Experts of a small language model.
Size: 13 layers, width 256, 24.2M parameters.
Experts: 32 experts in each of 13 layers, 64 squared ReGLU neurons an expert, 6 picks a token, a sigmoid router.
Below are experts of layer 6 (counted from 0) of a mixture-of-experts language model. Rows are named router (the router's row for the expert), gate (a neuron's input weights, with its number), up (a neuron's input weights, with its number) and show model dimensions 0-255. Each number is 500 + 40 x the weight over its row's rms, rounded and kept within 0 to 999. Numbers have three digits each.
Before each expert's rows: "comes after" lists some tokens at least twice as common just before its tokens as in all text. This comes from a sample of Wikipedia text that the model never trained on. Tokens count by the router's weight.

# expert 13
comes after: "\n", " de", "-", " (", " E", " De"
router:435543509462503457467454579512460484513496475509498451467542520466451525402486480532489454498502463552508493517390475468446501483455476587548446504491552498575446536426462547462480552513524476475477486552444531423507480478519493508490511506521500525454436488487522476466474510506528459480507591472513522496538488582498509502525541543517474486521524491443436463448528563450454488507509513500449444515496432537490498525441512513519547567491580561535501508505560505498534425436428460464463479502536474538484480488436591567520548487505485497468462508522471478550549484571493472561478520455476556595419543545477456554423542524561438494476404461529508461416484498440543489546486512526495446528555511473425472533437456468571527503563498474482446483512522522539493484543442468
gate0:421470441499469566507409519486478460558510476493468576501580484513455429519515438531569540513477460557449471508459493534441477457432492496525494515476533553477412436531507457520467518547527504463513432547510456494502528523442488514539504556520504467463414491593522448472522478463490505477577496463478471534497473462542465535537538499610470514526494473489567547461494530504492504485478515528445473519479501498487503487464507630429554477470508609568454443494561499567527546470411516540471511510585421513475517497516545519470483516524505541549545540544527445449497483528515533582510492582534488564539528437547531517482510496523438440519531478526460494476455461533530495514456511514467449537562484487558567556510452528567449498509492517560523536479495529512528477522450466
up0:454464443564462571475470476536471468561513472506478539502608519482488458515506473532561551488467457508444489457483503524478433460436530488514497521506530542476449424518489485526486519528511513478514461543533483537497551487484501533514468567529478483489429502602509488450514475436492487485615501481494475522535470430565451546541528516629416512557481510460533532462516533523501464485479511526462479459465492474516542488508516615444592465484474619568493463522525493593520490481374526518454530518600436513476508520522571503493521529472495529516541562550505448503501487517516512563533503549575494558515524436519543531462529507513460418494544481505483494466484463520548513512456501516456475523577434505557589519548478515534452512512523526553507489509495527548529521495465489

# expert 2
comes after: " |", "\n", ".", ")", "==", " ="
router:498508520432550546444532500541486526579493504486483504467522516476502453493466510532499479538502460460422429453475466558482464477509531513538473474475535536536453575464529521411524521485500491426486510570459497557529442501430509536513498546518483468542550507507514516429439516521503503450482560467495532472493475548471439423546524553416559582555467406496518489510543511508493472545528507510426471453559426480492516497499466513511508542548511527559541475443575574468480503444437565489458508545550454542515537466482476500518505528506535515461522566381460561554476504503473533506444494508425432504536432528565489545496490461487560495539520492486495536469506494499462519464501555509502545556564439518511491388460440446533514516479514563465466498413556515493428547482537431
gate0:354474589465538491462524520547511530519525561565586493454579476395485456542437496462494500518527486564457544538494500526507467513543414458497481498560503488511452564546514443442494507530479512464468522447429482473541545434459508450520460446506491483471529564508520527478522503576481533484474460469528591457551530492472606473468568514461580532511466523549510503510494576510507512536497513502550543472505443470500475495516524471540554519520534508533468517560570482524490489506459476467480516554584480522516508501544434536498491486495525527522483507491464496541517521580489501524540428466538494508500461555489582477540469469486533459493494445475536545462458457492538525442543388562479470547597487511506500401530496452520445521457480581480462504488521554513530524480469458
up0:411480574456513501502519529530525535543505541563599498476540472447491501581434502452456493529523497507426524576499502498503470513521422492497473515514474501541478560532563422431506522534501507451463522485468467516542565429467504468525450435500506493498519485558555540462525518584489556450456466487525571481552498489471574466480573517491588553524476524558512524507502562505514507521487471491543521477511436442481463536502509494557544520538514501547484515570532506508513522495496468465482542547583485523519552485555433526477482480519499502550501486528453486512533513583447509509537418456511511510497444549466563480511457464538517447532499442471533550446457456505584490434539416523483475572599493527492474405557501443504464518487494618494488483469507590497548526452456472

# expert 17
comes after: " ", " re", " con", " st", " pro", " p"
router:455491491477533497535504560497455496508476505451485451423556454493491432511495525576533562565538545541498437520454526443457499426479542527577427513444468479545482494498393507452496469490437486480444557463438533480542481486495453474489448516518590526526474438481532450488410468523513510484476536455439487471454475505458434441457484537514486570514476431415526532457518448485451444524416573532506507527506486520513546503403474494477463508527544514542467480494532508454534535490490489512444566484563381455438524486485554529443479472493509490539514526475520478449552435542551497566521521446487474552377475560530429505473492538569424525494522491499515515473473550484518487476480556525479452492502538425530457471447491500525552509498515502517513529467535506552503546484477455
gate0:503422523475546513509511431511565611496517513522488563470545453484521565492488494538513580541515519486524591497482547518491476462575531495414495519465486577509511452463530476451513483572486494551538558513487520493486448490523486446478523516399546508548521482500503578601525469592448499502465466496533438499515551539519442490461470479497503502527541454520463528492410478555549520502470536508473528503503551483483459518412531479518490510500522478463543448435480479516527518579498545509470604441508474443442493551577508473476510465544553495510505514498450405514493421463474515504497491521509558527477527495579475514551541539551496557538513495459468466544458501489535412472517476556451541493506541467481496524476449513510523486485586491556449618457464567451517496502543440
up0:492512498422488436462558554490517558513527538531507555431460492473513549440509468428504465543544456470582519537432476471496485480630510499440503494486546516510516521562510426438526506549553501538536511480521475486447495491564452506487506557514473435524504458473518482521512499509501484474468483431521508539423534474581541463558467503421523488522504441413503413475534528506488488424516521477503535551514540518518536450494491473469580569501461575496529467487499490491513488515496479501493515525435507480417511458536525450509464481463490517478593474496530494485520426588466456547491510511500468474501409469484548482490549547538440551451480493484504490459474449396550442488454495516465506488524427491476466458507417460462463423463497520563501481433562507448458483613481464

# expert 28
comes after: " ", " re", " a", " c", " S", " h"
router:476582603504515504465534551444494529518532473456518456438524496515486461502497549547526496527531507489489447504473500465480517492512542503532410449438466538509507505488412496495484492482524499548455548493479581541538400451508461486509452511498516546571498396549529489528412505496543442436502568488464556504475521519475423453531526556536526479499484451490523438470556467525439469505475573489493445556509412484468558477518439446538445537537522470542528477481497570533559492488444496482475488467614460483432512515488567519493479440467436494554575487513455550559493456512501492475470504470508531522473482560493464435462449554546492448478538498503546512485558479465479583526446555492485515540497494455433498492460483485557527480533498491449469574510525485521483599526427426
gate4:468523528563486451443547467408518454546472460471455465493487476473487543499521541481502546491515480477519568580572467421497421515476510502414541521493484499472427469524496463579461524448560505510486430520480445527531520448555449473511509505438439469472477481488510521523489518483467519478483527537495514504497516543497381468455494536565435516489475496486515415519489547526467492507500439497450439488520489515502573446547491483510436563463516499454459526460523590587558492488501471497481494503555499553469417534522494510481523472392454542451489536456435557443443427487437477445475532478477479539538542475529574429479550451559498513473555545519455554495512502507493508523486484528413514436533512505543451558547522509533466570527463511526526523600506526469562489499473435
up4:527481479444459451523424454600525447445464550517494523512483486530580441528465472462547423492558595538462517392495495549538514436577499480485503530547469531479469458484500442545505518545480515548483527476468395460517498509468558528481471527508527496509538517480456533438499565490501547531548563555530533469505453510494460455473503516466575584449545531506500573492464532488505504528544527518525486493517519513505498535430546506531476411496464510502539458573425547414465539471534517470494503422460581538545513516505458501483541464512514518502442511532449449500433522496531544508483459469448481486479444508424422547503500533417543475534523488460506462548545461589487473435519447489457513520500490480454566479464473580479501478417572475535492515504476459500522566520521475